{"n_layer": 10, "d_model": 256, "n_experts": 12, "experts_per_token": 2, "d_expert": 160, "d_shared_expert": 0, "activation": "bilinear", "moe_layers": [0, 1, 2, 3, 4, 5, 6, 7, 8, 9], "router_score": "softmax", "normalize_top_k": false, "routed_scale": 1.0, "balance_loss": 0.00893, "balance_bias": false, "router_logit_norm": 1.0, "init_std_router": 0.0112, "lr_router": 0.000485, "vocab_size": 32768, "norm": "rmsnorm", "norm_eps": 1e-06, "tie_embeddings": false, "optimizer": "adam_variant", "lr": 0.00132, "beta1": 0.9, "beta2": 0.99, "grad_clip": 0.5, "batch_tokens": 131072, "seq_len": 512, "train_tokens": 647000000, "steps": 4937, "dataset": "wikipedia_en"}
Below are experts of layer 2 (counted from 0) of a mixture-of-experts language model. Rows are named router (the router's row for the expert), gate (a neuron's input weights, with its number), up (a neuron's input weights, with its number) and show model dimensions 0-255. Each number is 128 + 32 x the weight over its row's rms, rounded and kept within 0 to 255. Numbers have three digits each.
Before each expert's rows: "comes after" lists some tokens at least twice as common just before its tokens as in all text. This comes from a sample of Wikipedia text that the model never trained on. Tokens count by the router's weight.

# expert 10
comes after: " the", " in", " In", "In", " The", " on"
router:178137171103112100161082185088138082125132079066067116121162156136120103112049121143088176188143101117117124156087107156122107120136098173141116187110174110118082093097144176129109146151153149189132204140122113098106090061139124114142130136151128084087147132159082078130047142126196121174111140111114075102134147110076134129104079110143145132157127162118139132143115127071160112136152066173175070126091143148141079140180152126062137094111157128153114135096138154165146090110133092151131097075124103118118163148146079118115152117137076229176143151123178095116194196081084162138073143077146106191098155128172052136184092130161203099100101136141113098128078143158144089089123100135139135145160146107108126107121142099088085143102137122133155152124146127140093129139158136
gate0:131092121160140116079142127113124114090145093122048123174090080118077145132097145110147153158106162187100116151113145124127120153093149147101138160181098137113116088138142138121142148141126140128094095126083114131142177123141145097144110135172115174081115127185063117117214088076103142114165191179078081141118102136133080107097131126090072093121168122126158170070161133153107152171120160101074113157057168077104118135165099122087049143127129143143130162100139096101167149127188097196103164126184123126088054131146146097086156127126100132146178145182145128158167104122079206136088130107154107126128164164120092129142139116136110100171156100141163145134083176074188123130094150083132087118075148135140120083178116168180135124107127135097168219081160118081095133206102121
up0:105134072143143105155100136180097089169154097104185112156151137179161144155113107087128145148161100142148080163158146081129162132163147145112115127137111158201113113153087128106157153178103135068085082097130139089141085184118192125110049169098137144108138158174120121116138116109133100155131133088161206179204143152151107156144102144133141132109097092147248126144086140138095178060129157154191187131161159106110126140128125104161117117115122148139126065165176113080225168138091121076173100137138081077150156177125098116122141153143090129061149127121112110111103166138111185110119163095103137131155095111154125092141127093105110159144191085133130108112112088191134160179132154106132127080113173115143118097155105138146152099160089111066105135187088094133127153119160065
gate1:090103153112142129118142162118122150148108152146109112123136109170149145140075145147138104139113142071188138108151157146092163119138141113113134185151094140103090132181178115075069113090143093134163162123135117107171149206122199146103136148123141104094104127107112148200109069107087082125105090155151103158120109080161159168098084128118173041151146112177160095162105115132074161098175133148085134148188164175111168144144043162139135156149181183156161159155105137120097123160155158146114103096161153163145124207095095065127119127096115181133111110165123118138098132166143153136191111151112110164225106097094138152128142183124127112131194117145095172099074147137110162116108121117037146114084071170146118136125098114148095112156117062119137066153184067174121151118123156
up1:118142177142137164142099167125081161126132101089159165157100119152140086108167125131107099109172065142183188104155219146139066089104139132090121151165130117132138085095191140074136120138105171187145066132111124069103158141116141124133177173080140105154138096116192104089157192160117122090152158165210178128148134148102123156178135128128087134137118076143104171133185148107194108118140114135145114130133163092107108149120088087140133104154179051111153143208115124153109138138157092101192177123152097173166163130114130098124163121164129086127113165163123125115130152121172114136069192093071147131175095162124152168099149115099108130108171186123146137122103110082123144122176099139076113165144120057158138139157161113117195119111145147149157213139111075143077104115095089
gate2:135161119170098134124114121162224138201079160125175134127097146134105128108106179096166152132220119119138124059158087096121120111160192113119130155157116115173080154076129129103150175082145122027142073156116110099148197146164117159116117150146161124101118144153147090101131101082130127103119092149096105143145166130160152133071125082085148157099123146113108131081056135181105106144083111095193077077112146096100048106124126114118125142067117169155088138126102128162131137137073133151136131065137169161156159182155137147122125104144139110101121151125181136122105107069146150175120138112161194134133096138123113134163083121138136115077175171138153149117139097115126068126108085211112142124141089105137079150191144127074149095184093157111097105148089104065080101108162113
up2:089144145129114122128140157104104083101123061094123148158165079150095108104167086116082106143124140126075142141189109190171207157148067180109138130088138165156131110124121208137198167126122092156038078172140130115118134101180109118082132139136177107130118121160146084150128134094107100129156055141135103133106123089168144073116108108152168109112114139107111157091108118108115081037138106125061168120099126144134140146117142100120152084149173063133060164118127140155141194113133110107154091141112108108100107122126131090149127113159178188129116087131180090172120151121092154104042085136144094138126119149119127118125178128156064137138131142194147143149093101116158102074111118104140101198115127085114126058041096151096138151129141153159141120114105041093133146098099082
gate3:117137134130081113186134133134133152115121116121139117164134160185133100162131158141107172142105094112101129121122171100139202147120089130105122131137130160113100051131149104084145128142188118134147133100153140110139105132161080131090154106072145153140181125156154121141159099101111178104106126071108092189079105123139143081105186097097106069119141121146162098158187178170135135111182187093138124056052133143071122133116158091155148121149084077105096125055137161152108117124122164097121080153125157138103069124075138113144139106142152089077147085132183093118093120136121108166121116179182137152139071173098116106178128098126094145177112153192164107081155135098201148149151108211152200152125122056171127165111162158148177093148104105092112099119076083178111213099125138
up3:127079157143176101106061079137102140087119098073110190125165144088133109064102148069121145150140104099094190112103064159090127135113132100137139166123155139170168106196152152146147151170089122152159110106059089106130112122114099076191132100177137079116133156113056137160133050142138164138103130114076160047180082192080103116102153122158171082134147152090111169103097112088139113112070146123209104098169146103167093137158117124105162142127129093148131079099160104158112114139119106103134118128189075128183130146123095177118074125106133106140074110073149160122150110122121152118149078200144137130117104156147134146119223106119100089101107101085127117182134100091144156083160137150143097145175129057141157119125088152115173107129134089133152140107195111099137098131118129
gate4:100134150175139176159130136154106118111000116167119152135047105178128127130130144153143125105110096123114172165136158079165182136097155120172073175115126140105100099156099063136114136155178119108182087194068153161163140141065184167109139118134144108137201139111149116137100094095118132078103098129151147148145148107142121096139158129113128100091152087101129140183146105149130130141150150180101140105124198111184127188100134093153109179136105154104142143171087128109168133118146099144148158181142102078087143095174194148095101122116142189091080127136185136165111135123149086063145156081193151158082094149126118171139102160107115172117062126071133083081142132134100119125162090153149122170180116136162167095149147146108172142088194144133134082142187151130142119127143147
up4:094106087137155140164128106121070157083139135139157100072132099173168078098135112153149132131123173159148195147091109117166121054134173092144071135128115172107160132107134120120112101092057103045138163116087097235150149133133097125129116162167115142145101137114111118135079110152045141101132120121128139131117110115163078108160144135118135131140128111149106127127141169142111019161118101163143180176131113127142111111078118176215115120094061109088190103150108182089118154137179134135093098167175180127184109103167179116113124116148129146126102088126107150072175107100135148188120125144174145091149099107102131152155093089116076128160100091097131195086079108123121072080087150193133117112138101153161150128079116125143162103175177151072150147153154122111133188136118105
gate5:128122083144041105196138107087145149078136063109168192123129130146127176155121140155109120142110087109097122120155130100141049147159120091117107139145097106130151074129129147116109119112182123217140157157143113111124133150122179074090097125169114147094182160147127117106134147121119066152156095145084118131186108138117142118165141148125115172118115131165131112190120151148166149046138104108102133113153084079195134141113154175181108135121149106067104109124100084162131150105142131096117071055197102131170130130194147162082134211112135187152144164138179151124137080096118196134162168120076110068114026140089123105063146106107145169176143069116166131114157108116137134125128146107103153139170057134094091154166114082135107118125098149139075127119166119120156134128095102
up5:083120129094149149122127101157110071094204183116105140142167131160160206111167154090176194113139160129075141118140081166093046113137132128176161132148163100109171060120125106108143155091115120144134139128132086205118116126076085114145110134132181162123121126169099169156140140124127091091094114107184152100077155134134105109124149112160105146141070106106113124144116141106133197118116166065131089107139159159157145098141136105088125153140089115157115087144115130160178149111096134081186093182125113070128143124118112106110080100133160140127175118135121159128175174091170069076069123159076116130176102117149158134157116191121159129105103140151129172123124156222135125151138147137105131118152148187215101134096128071089036157147080092024129157125130098112136113142133145

# expert 9
comes after: " the", " a", " The", " =", "The", " =="
router:098102143091113214069107133121143121142142099097117129138164130126137103093074116156091085096145119142222171085155144141153074128116081139147187141137117091125176193134071146149107142129138099133146171142153132104116131103102131185147105120159134119182151132120103171138113149169134143114167172152131114110138153114120123150132038142160133135090131153151167152092136181118167085123128128025144089127112124058155128149194086145123153122137208189171111103079162127136165121066106116147163148129094123185095128138125114136106108061199138153123141155105161094182076095134116167160067161145118120154102114060155145172114124149056148143142164193161120111167153175102181098156109106110101100165150176142161079123083084113174130189133138112129110183166150159110130094104115162
gate0:079136164148139143135166130184198154110128147100133109117129059154142102137144133178099120147143161129140152123108162140124182135116072128082113125113128093114175084077128138146097124131115162119179104151084174157138153061135111184074141143070131112218113086119138125072142119091134177086161091131114094104138139162117151115103136127067103207093112181154114109053049163166133100073113137131080105136097080143142165167097168192074125108115118153117172120103117176155079100096134115070054088087104150170127121136070081148215070112087117103150106093163089173161126147093076089100110163108091118101156124142179183095124157159163091104127136132113077164141092134111118138120149121105151139166087164099127084142100119114115127153076148128126112131108150164146186163127096115
up0:177188130114118179094115133140121125112194163137123109095124098102111141189102146112108091131089091122118107132138121184132140092143141194133182110145105070138159141184115164134168133164117124108106148182168172118199157178106157147136079134146169074182094123122122160084149172136132120094111098173082105181127109143097106126153191146141094152131122119147122134145109143102063071166146121094125052165144155147127141081154161181122130096120142156141181142135105119090144088096113145135168093130142151133100119125125122079099154141164135121093165180149198153124151118137152105145168195122101099058099147150157143188040153140107148141178064158095128122158149125159154165125092121041133114118145119121168112170096132202150189163171134083130171105178054142087077193144124115
gate1:127083182073115167130123121126105091153072127145170152114177154080114102100123100098132120158149188117114109161166115140168143103128149149137135130186145105072149107174099065111091128099141135152117111153125147244092050104128085118149098100161140139142133093123158115142119120146083086093073131123164106102154139191103108091136186133134158134140144122137105164084094113109085096159072103155171163097121089155043109055089138159140097138178151101145128079123148150192143074138108143122131133186125122136126188166163147196146126139095094088120104139186136140119159134138175119185135156125067163122147195117106109073135152099097126170107148126156131036109160127146134186126158082075129137121066160136089137116086127133049106114101130180105167178147122131170120141138085102
up1:168203143139109125128135128088102157138135098124136081129106094154084141137166151210087195189093112123151147138118152127161151121085110091095094131122076125106138168153153146106096143118161131143123133165114068074192160114154137082070154099090098146116129115185190138067149119158157158112115198150149132182121132138159135098086136113099191158120196099121116101111152068130125093111104124113089084134034128096128104173148128096161109135146085066158165150071116069105149166146080131118105198129110165183110119153131137126068166097105206159104115142114139134162089120112117115165112093137121145065165122123123108136107093175111146146140146149113161159144135124207154140184171149108172097148156135164165109145150101117190126124101068073132088104075089113138120083177084102
gate2:134163097172120122090166173124153147127065114141170093111139176185124046205109159129126114155111155155144143174120107111091084142077132143163141065123091143163173100083091202132109148119173146135169100113127137092162097116144099130117203132184095117113209167102086106130142119137171116101114171149098120181145078140126198105099184137149088141131087105158148155154138133080121163155085161146152098136167118121069126164068128120088140173157106114159117165177112137154186131080121130156105128140123152109138126109091078077127072165100182140084141120113154146098119154098141104175149141132084163155150138083180171142101110094120083120159170154095088053194163080140177132069132145162162167166112160129146155107110139103161085086098126109098156146100141145119063155080157125
up2:118135083149115123156122170094122119133167148132162103080058131204187104158150123159169120180079140155135118102062126112074073117160131178136136176143126132153197155184107118109209106185085064111116195146071106084240138084131135127085135120125141155124192176179115080173111078112106074093137160142154106099118122146171096109082136152160111161180147116116108107112139119153112126132140155125110181058145114154104121176116109132160126137127113171158132144146119142079133113148126107097134114070110141113160155177132128117096135184070098142139127127144095144096119180183154127082118105107107127077170155080155159126097115142119087145145160092119124104134143154175077140106088128129082142138089136097102152138090164091131216109159198111142096160078129139136063171146123113
gate3:110096159121047108123142132173122063122128135112135121122139086158099077088111126130175118110110119118176063105102140094090153129144135096120105144123143132203114158085130058122149159088088159139172158150082142134192101075137100099087109105074135073125123134163093083149076177169118180121121119126070081196106132117123155115092133133132207174205189043111138112168143139161188140195139131116147164109201137178104070170114136144138170088123150150150088108119126103132114144128105149133165106153090126117066147151104103148094112112119110180108158125067054118125184104110138173131160113193151165143152128132130085148156139103129138100120194146122132089136109090064157155138096147089149096157090168130170113134125107171094100164138094155094182140161101130146085158135166128
up3:138101126132121120158143101109157134124102117172160140127154142175144113133167157071152168120117085138118200054107140158163080171144125121108147143122176139150045128155113151136131104196123127129155098142130134101194069069157153169144107085094137120087059169147201117100090131150130153136137112156136144187144088159096134116144139096067125096151120137156143087164165104152133171115126100142123110081153082105150165152112190142087130139104135135097128099140140212134128123117169129170104155160166138082155128146104115136085052126147134187171107131173201097095171126186129139106184110135170147120126081136093134182073126183101158130066146134157191103187143110122086135077093168093133127140145048175095181100140144128129082138125174123116161147143054186165127169129076108
gate4:148136168145114125162110139155108094168087116071162225094139134174092134148113157152143125153135109139146063150105126095054193137124070148082117115141143140062106127167090130158126142153123131117176132143173159132058091129147174147123091103119167111154111152160096106059191080140160113097044122189082144107119130110122121143108158105104117122132130175083110128130143161158140119156207179149111105152055143090149042116162146103162165158101147099094126135081115099105088152160094200128093113117164113118140159120100138145151138160159113087136132112100169089114083134145199177108131107084087173147164114102124126095142109111115135139052140119094120136125158129139072174092126105098116125129079132111159155072064095139111106081178132161199151129169100129040110123126141158
up4:144120121090075141160095168133108163170151120115147086035113097150122142141143125051129100133114140096126103069116096066139161147101071166122135082099097108136120143089111096179114121082156093105093211158123137192141138108047125117084079114115063100087139159099117137161162070091132140150100134143080199158102155123150082085123147099080068099114112194163180102117131110150125147168127102118079172160138100137140131105142094082126168132105102098141151115187152137153133089054105133136156156132127126131144133135138170139196162125173156141107132189103148122127121111138174150137100097114124185118131170117077115080178160138163129101111187197124131181101162166129133127188126146123134120152087085138111182129101143158135112148176135121201110064153154151147096159039128122
gate5:085143140142200129138140117104065096132118105121059119052154124095047190135125164135149126105111154193115115141106121088155194105093108196150108192134071154144142119097108165104145163103113144178130136138158127153102130120097133146188137132090099100178115110054086134082123127088078101121169169132100107189119122202085185166118111122134183105164118123189124147192157177151176172094120103127132120104109115125156141103145129134127154117137095073179160139186141129156064191130141141057124163104109136119163131141164161125087113231136111168136102120148128086045127092112083164113161126112120126167143145112160103088149130116124141115125142082128102124164115110132158079109158149149159174215131114122112183086115137146141111081159131150130141102163098112131157124168066112
up5:114106135110136122160131070192086152128114116094120120117094095095150071133132123143100244084150139054178135115145137140064079100156135160097087169135116098100141171101088102178114176137141101149127127161112173191087160133164154136163122099097102184132124144153140113129096133203147110157112106152163170117129162046125147097151098162144141085177128157119183140116133087073120120101126132140075121193105173114169089128114178167146090146133118154159107153210092147145171108093154124119118083144146118144080213117115137113163086110165110198113146120179121087135148171081099122144153124156143140103132118113139165164086072127151119163154179117109170160107143108100147141106133097138191178051148120168151104140092130175144087134148170158084125164140141121157120091105146212

# expert 2
comes after: " |", " of", " is", " for", " with", " at"
router:096138153069149103177129152105143147124038209172153144162113178150119126220123193146143128102167152124079099083152184160117109163142156113052104131135092156131121203150111099166168120124088169170102103156143074142161122150118125132113128111141122124184098119140119122082148140142062075135162091139129164132147152173145161091053143113151079131167107125163150059129119087128088148167120120130145137109191125133127118128101103085127139142120146147119184135126148117142152160108117154075134037177114097145100120148108106098155128161118125176155148124097099135057088033174116107102142149131069124099124137119097171070098125156106069140132094103146113115092128123154110171128154108074073141166136150116131090138146127135096154053163116143144048180159169158154091127088117097
gate0:104106173145151151089092141154161128133146123141142113133123078161100118195103096072124115156139103133184094095132155108131087184127083165166128124143142145148159066140174134148061075172111167135162135135129142113191117137142179131158145158166120124134120115103129173141085189138163135128150140185140159079077177186133127115157081083087142157151122100129058123165113123115142175115036141174111121168131096138122078108124160133081151111153106142152093152130152055134124172150123123182100077143167106139101119162146218081057177112108184095107116180147045079165098143160150144091212120138130098160124097175134122115117090125131122138063106112105109051135079164092118166125128073152094130090098093160103143109103170116115174145155130151125110163145126139206150126155137115
up0:151090119107172075068105139124140131144098112151115119120121107136118168129113217117128109133115108132106158092108148164150158130152144148104115155133168108092152091089129143052105151168076105127096121136087089152128108105132142169121152129167117106186123052135054120137025144091083225101097149111110172124125122110147118122163140119176076117125163110088154086121062070127102127180180153119094099163144091188165069089135146122091184092093130105156163201111149156132148110108085138151107085096115090165163133138111174121149148077148196105100128142194126093065147117090136108056167117121129114118110095147148127147187129115195198134113099124162113177152145173111176138080150077087122146146117152124112124121133127094092128164116115070142135118112130190101167101111071137
gate1:119080075158141115158143112136166112116089145130097107117186161147127223089124161069123092066132140088124155091098165126173142156143134153115140095168129103171103077139179165143132139111130136138145080186165136107133144105100142150093141128142129113095108131157114132104149119147108066151058110121155176101171086117134153170133150103134171133100106069136133132103145123161123067090081112131020092106104101131131125117106138163130156123103200115100124092172106140131133120102096155144116126127096120115121081123092135154128098107114145155186110113180167136116127085123119118129101154179088166141153153120145163095126140198127048155117131087142162167133163137153080182136109075183089162158052168114100115144088088161095165113255194157125128135140168091103176079102184154
up1:146103123154121124126133178150193114141131071102103097137122091145132148131124081090115167136076166110115114133125143121165132199137112218142148081120037177129120230155123151128101133154053056161151130139171024163158079111120152107081089140114184165129158113134153114067125128120140139142096077151181125155148102113155118141124086158148092174116076093096144090111108073087124128128117092143137164087166132142170147081125125155103106121136125151166103143100232186136145111113119127139156113149105154116111132118099165170139118119151086136166102143114118126148158053171063120141117108110155138119149101183085092100115132062158121111164065150145152155114181118177072133133095121162155089120149172115148096159144078120120121154109032156118168116110106147162159127112155120
gate2:140113123147114122107099062171144085131157134106119047140176217106115156143155163147143160150131144109100100137159146151164120185118094088139058153130112190093110076140107113080136166041115129135123157133129104135070141191111118079206132163036141126068109109131141129154134142142101110108110135101163105150179148184138133116160089160104153117128109125132144164156100133110137102166161165169124123115090102183155123141138113077100087119096126043119106122135133162088116116169080145130122099131170067128089150108062126087083113148107070119099151157166112160085151147144170162090158108110077151134124120126061109144164146095108109165158155128120135151071166086123127030123150142065121142113099067158130196100111094138114166118131073178170143156157119178115101116127126074
up2:142165117129127095160172102099101119126124112119109187151116154143119147161132012100105146177165142050089190195118150106108165094154124115164137098147130139125167113119112143132092141130166115099150145125112150109187118162134162145161147110128105192116146089154169157131119151079090145141111127136150117087159107110086102121111114122165108148085138139124185184091065065184162121141147131176116136149163174120104058131151120151137108148126134111111096091143070121081213128118120101141140187071151121142107106100184097183126047145139103169059099100170075110112056118137138131142122147135115139096119050151132113158155111147198136198123189078158188103164116103184088162103099095139139106076143118116145120080115154127111127115070120146185123080149107129160181162122147098
gate3:135104162120127163098137121042195211118104082185034083173147135128148110092115137142126173123145104119119151113125100176169162167133166061146152116117106105068136167154148116075084100144104104105156176155118095105186180140201097129116125130166129146133163133114181098109097212111095125132108125087208150153081116159091153109154149135087082119170114105138146165154151143135145150111114120138164134109133146165124212112150155102185109191120168164135120145150096095122077187146083117137069141068128113119182125145154105099120154154138183117132164172117110155130144077158089158123145146142110154147114169100181178111121125124117134123109123080162199147192148159093142122119108038129116147163126143162135129098102107138161101088166170150185094166107140152126098123162174135
up3:165118222153161108113138115083109076130143137153141139098180105136174132178121152125114140114133145149106071081148115112098132105099049144149092179127153132175138152122134170172138123142136208106052108157120111110114130127097146123142109083102160124130108084111126138137104154142106117146100103083158136159123029143126160117040120141125099117120148143191071129146208184106163176110164133183132132119142146161063120155153192133083120106098147241107190108123150175111142116093118118113116087104147110159197124070141097148111112162129126096172104155108092119144133152134099128113174112087059144138147167106104157167155200151174099178115155112123117063114101102102072071096120155116151100127127127145134122129163157189128152082089149157150114110132094162152155072108174115
gate4:127120119187083154104102104156133181117193160167082150124163168074074145151098143195140118124114072136114117139118089076148093119139166154144131092131155130131115116098097129145056108157136093163088133112168134153154090079102131132124170102091153190138101095200123052141186179156113138117165169061188127091184111167119078086137126159110126121106125110170083133162174104149161152109179135134154111151190123086184174156135128166156134132149172098118151121141078151098155131059128124176119139136191143107123167150089121136090126115100098179144117092098121112160172140084172134117162116167193115168120109119108050181105150178179124153072085118149122152103170121168114169153119137101119120182062117194114097128132102126129126088133169175089171166097107157153170161111114144
up4:037091129141133158154094171185137114173150058143166123116150147158164119098107158110119094169128162136116135082108106109122117128148134164117150117102119108036122091061162112097092062121131134100148118121188142164113112185175094118129178160123105154116094107145032106128118097135148145103130109091169175103141119102102172119174124130115067127125122144142188120172115195115097047091051145146154169132147152093085098126101148211142137116098047158081120155121107157096189068096144108164123130184063100120146169158146142124132121160142159133138102163080127164130079076167183156129106155108074177140105125143128133153132114113173157161113092185154114142148104097149086150114124121101079160111099071125135159127133140140103159121135136071165119097111118176156061125146128089
gate5:094107110116086160136094148105084125123044117132113108090140159150136158155180147089134123081128144107134186086204084163147127132202124214122189152116131118158118105166118136125149082112127069219166186137121074077132091157112148115076199120152131129104114133129150083152127086150149093137150171127129132124118138155111174143118109130160112123083163138122153104171140153111123085154064151124179059153153091134144131098158107115179136157164092137183136112110100092118060146188162167163168148124124124132159124121140128100123112129132124122121114156169081120146102118132095092109112119127078144111088125095096089147126097170127142160096130136129156143112081069131110083047083094113106084132205172084087138121148133081161105147143173166069159137083058094123197103118204097
up5:153164141081078177128130112125175159156127118127094100157156125144143150108146115138093116026167154078149116116158131062094106058168080113110169131156126173131215125153120110164109155095104157115127144120132159108077171137121108167115153168156128087081138167141119161070153088115103078146139117164107115140158199140153102151124119146126068109201110110172168080138139073129085163129131150085133173107148134161123157121136086066125120131153090069123160159070088149186183145060141174133062072124096118082140104140136125136137108112133114091096153096135096133169123070178091149189138032138150157125123174139101192141135096114162126121165101167145121125113141112092100147091131116094120114140087122122155139139098137100103111097157125050067102144087135135165131109095212141

# expert 3
comes after: "\n", " ", " known", " part", " 0", " one"
router:156147174120179099165128173121144146096123089118102172154099171116131140070121174134149097131105140111130045152164166123103172165140093114148109113178160119082181108166174149159078052127136126150119067103078177077114098149161181172141110110131153109069106147116152096133152128110158134192104103106149163144067109137166085152090198125120135122153172096163107101125146166064166152096171129169123111082060066070136105137068174080103117132183115157053109131092128111079115144105099117180115126089102056130168148120169133180102121123177137145119105144123127112099162121105143140074062155165176153136091099074181150074125157155103158130126156170083092124114139128157132078111147126139128141205140124114117121111135157139124194147112078126094118125111112128105129073138103078
gate0:116100106125148092111155121108120230101097153107110134103101151142152112063102126102141095098142181141134161143170061142038118179130165116142185118134127193150168100102129125111088179152165107142173120144129134109138154087134136135126125108086107100111120166124199089169095119148134143081173077133097149162167093155121132105121142153175077116129129146148077078148127090128139140117092066119154134079195154094151130131167132141097027112155091137141124111134076107141118130119166085175101141140133120078076205141166161176145166125090116101161116088147127095095164138163143188106123140204130127113147114158139183200135067144140145161146100040134130136138148094127100155093119078127159107124114091111083121099203099113153109106127182075172151110121102151109144131178078073
up0:138130091134141112155146182162170103151072097155126105119057106110116166087120141146165115149132128172106157174098078117149115148073127169123165118131120146175120109104144098152152167126082132171178134106173136098102124047137152144077079144181182110141136146149110166115127093161182151126129090079104122175147120086163157106165157146167081089167127183142206145098130157053160183110136150138102120125130155104121088083104109124096100111172141146099093159168156099169134147070135122092173149103130042147135170142170117154137121153120180092117083130072088093122166174088082104150180114172159092146102082050089170079143132120105161155085210159149065146154166146145124125129134106158111156083123174120077153135137143117133127191129087089068122118111095115140114129189111111
gate1:081062114057110099126121067163114128158134109084089117127138101063113150157136147150147112129148097136122159169156103090136134125108156096136145130117121136134146055130060091121143127172114079048160172147112084095076119139121156140084171109157170133143118130160161139112161115062084126152134152161092196131104115013116121200148127126097111160092149108116103156156113164141117142096106104065127116114076147090147149140165142130064149092089131098125139162089175133138046126123130111108250173140150166102156159049125126151156189114116068115101085102083094125093151105107133084149108138131143153136124142136132143174076168089163117139179123092113103075124135120077123149095086178104129098122138102127143112112095116100130178141143157165163173159182100141145153151169175128
up1:182127058136093128135142127146092160137119128161192107165131111095140129110134113165209112117136080088126165135123109124159124113104110045074121089168086179108127133111131096161123120181168143104115167141111099159139119122133150134082085154167113132077097130095115128134123095061159118091115144175141105118116142086076189141140080139114081158141200162162124105116104089125096135117122132059149177110109147089117180151144138161107145128104125120126175076139149135159070092104114137128236151109064155133143161118125186148142132129144120179106128136142108148127128160132151074210146133095117099100110154133096068141141127148147115095126178118111157168089118072125133200086100122127120172083143151089128147128165135141128115122126104153103193151207132143090142125000102079
gate2:164127104178097153152088087184129098140122099090090108079121160104121129143148166035138096087092104160205093092149136087131149124160112127196166075155160134101190142109121138120110096170093187183106162143108134117162186078122154162143204136080128141074123163137139121083080129080145125081152164108134069074105127127112180163112139060105137137131133170167125121140153174133128116126128148115146161105147164139121137138127100082108141139115138190135102124127174128146074143093149142112125122125115101121159160163117066134199062117069087148172113131178093105095168149122150146104112172164107129174121106117129210154130113137047166094126135148106165174084125146088133128120124135082141112173101054158110143169086150111103149092127120191116097164139075094101132156043109132
up2:160093082125142125105130116080109122161152211107112126180088053158117153124143098170113134136148119146084108144120120168115075132123163139125122103151087147149129175091145105113099142104125123122158168124141094137116083160159127146146099139135101173139154126118113181147084183152113201120106155138124115112099196099112085115139103120143156107129204113152149145082194110139168115141162095138092139145168099127127098126143065185101139099183141126133127110143092134187155133121156142132158137131110206183065066117176084112097083119110116111135204077035126105095158139136138118038100183142065129137150174142152101128096124189153054087149145188142087176159146128093108069105202143127109159141097180153161096116127152121139111095141092121167165132151146184163081177132086137
gate3:166140110117125091119141088108162117109174101119084156190149136130119151145149153138148136168016118126129124133096163091134081109117147173162134170192156162120094133136154132181109148134203111098134128116106178104130147174106151120198090090083167159146101159039147125109204137106111152131172086170124205095132164124167132116122137089116117172154112105130137084095166128111093106133135134233120129156145098103128154079135149117121156129112084115054088125095165136064131133117150113102136076136114110115144154118140068132095115089129089119115120117134149119118140133190080073079102083117093170103102140099222159170168131113145078132149185175150111144104141149140163164076172092115106156105126109111143150058144191165105066152098124075124093115138096105087121096155104106
up3:129065114084104153132130176126131160130117170160129164146109161115114063084049134138090112168139115182202137143162077148146087117185105104109105146112086134133114130132133093151164153095097140173174150148107087127138138088178106153113145114119093149168150161176118067094038142193107113146104155134115120081154111118109189082115123162114120118106102206047072159129122143172135115161105158091122114144084143134122143198167071137094137114121171153143141133160153151161135133132070133093116121049137132130133163143113129143184142137183172137183104073147105189132090119093148135140127164107198095095163127192113052092155083140150065137192106096122123173130136114116110122145151185169124170191164090134136136192124130125147153143156126086112122189084139126110142124107149155
gate4:118104145130149170137126118172108141185157128116092063080126179138159182108032112144124113117173165135138117128156155179129143148085168136117095144158122170132080136124102120071145141146112179078070066155152137130089086158118098156172134085163136146147103129085071127166057116155084121082081101127134068126107098159124163169138147094123114132172097146115106106140146163139092122068138091178137192076171078155126119146107114132156143125122187099117154119105135098142091157112100150167146124091142110141119139179085075114094155145140082134065140168076126105071085138093133108136139163077111141092121099170171147193163068101171136130137120176172101097194094147082110157076135111121139138090090100117116128143119126102174116073103197151142100125181054103133087162055111128
up4:144101180153212154124153116148180183117136134189115106141150047119163053134172088119102118152133138072124124176148139141111093103104059068134059089090129139102132152150149135047149121204150173096113086128165099117131147163168203199155163075168135125129161121112125179119127122162148157156180140162162163105169153163130127108164121094117166129160075104131129114133125064149120113108094126156143163106124130133155136073177096115185131100157150158136135093174157135138102059096116155139142167076113129084140066116105112153206171171092159120145139122139127159128119129099118146164141109143165186081100142159111191116130141113143144171117108122111220137212145086146122100092133104186148124149094162086128064123125103124129149151103152144196159120136109137105133144120119120
gate5:087147124144178074156121161151129101128142125099124170138099144164125110169157164108146119134130121123126153147101153216139140164072106103187099112097084140099097170163088098219187126092157091092130031089078100147137111123096051132116108110132077177121073117109095068079122135143184099110102123059137158112089154118145085148168125161091143131101096167218128133107142103115147084170100109122143082112151159131137106106145170077108072126172123155151118140163136126135127125126139161162067138104136096100084125125053136112165105176037123145098159102062114107157108098115145074100183152093107110149131180111104124163166109113126137154085120151132155117160097129104078127120090122086193140078139130114106154143119130181164138122141122186144062150167103122118149193131089111
up5:115112115126135196129108150157160136092085136095132098185115094153092172102099105083109099083106132121109145108114101173172043102153134163138143114147116083097073165135116079076122170157106092176145183148150107114137106187176103057095138101083097102150109082150160134110140136107097089171151116119132153124150101190181195110122110142109132200138085131104155149109150125095081131111075115093089156154102070089164158133114148110124128105157108045108146141105167131110104115144119089119140138140118129191137136080161128096141082091144195166142099177130109163120128183109151132136128198147078161132185103147140145173059156153147110070138145048066091109109143127192115125152090131116117140118073149141151104051141102156138091155146129137119149114100069156091099151080201090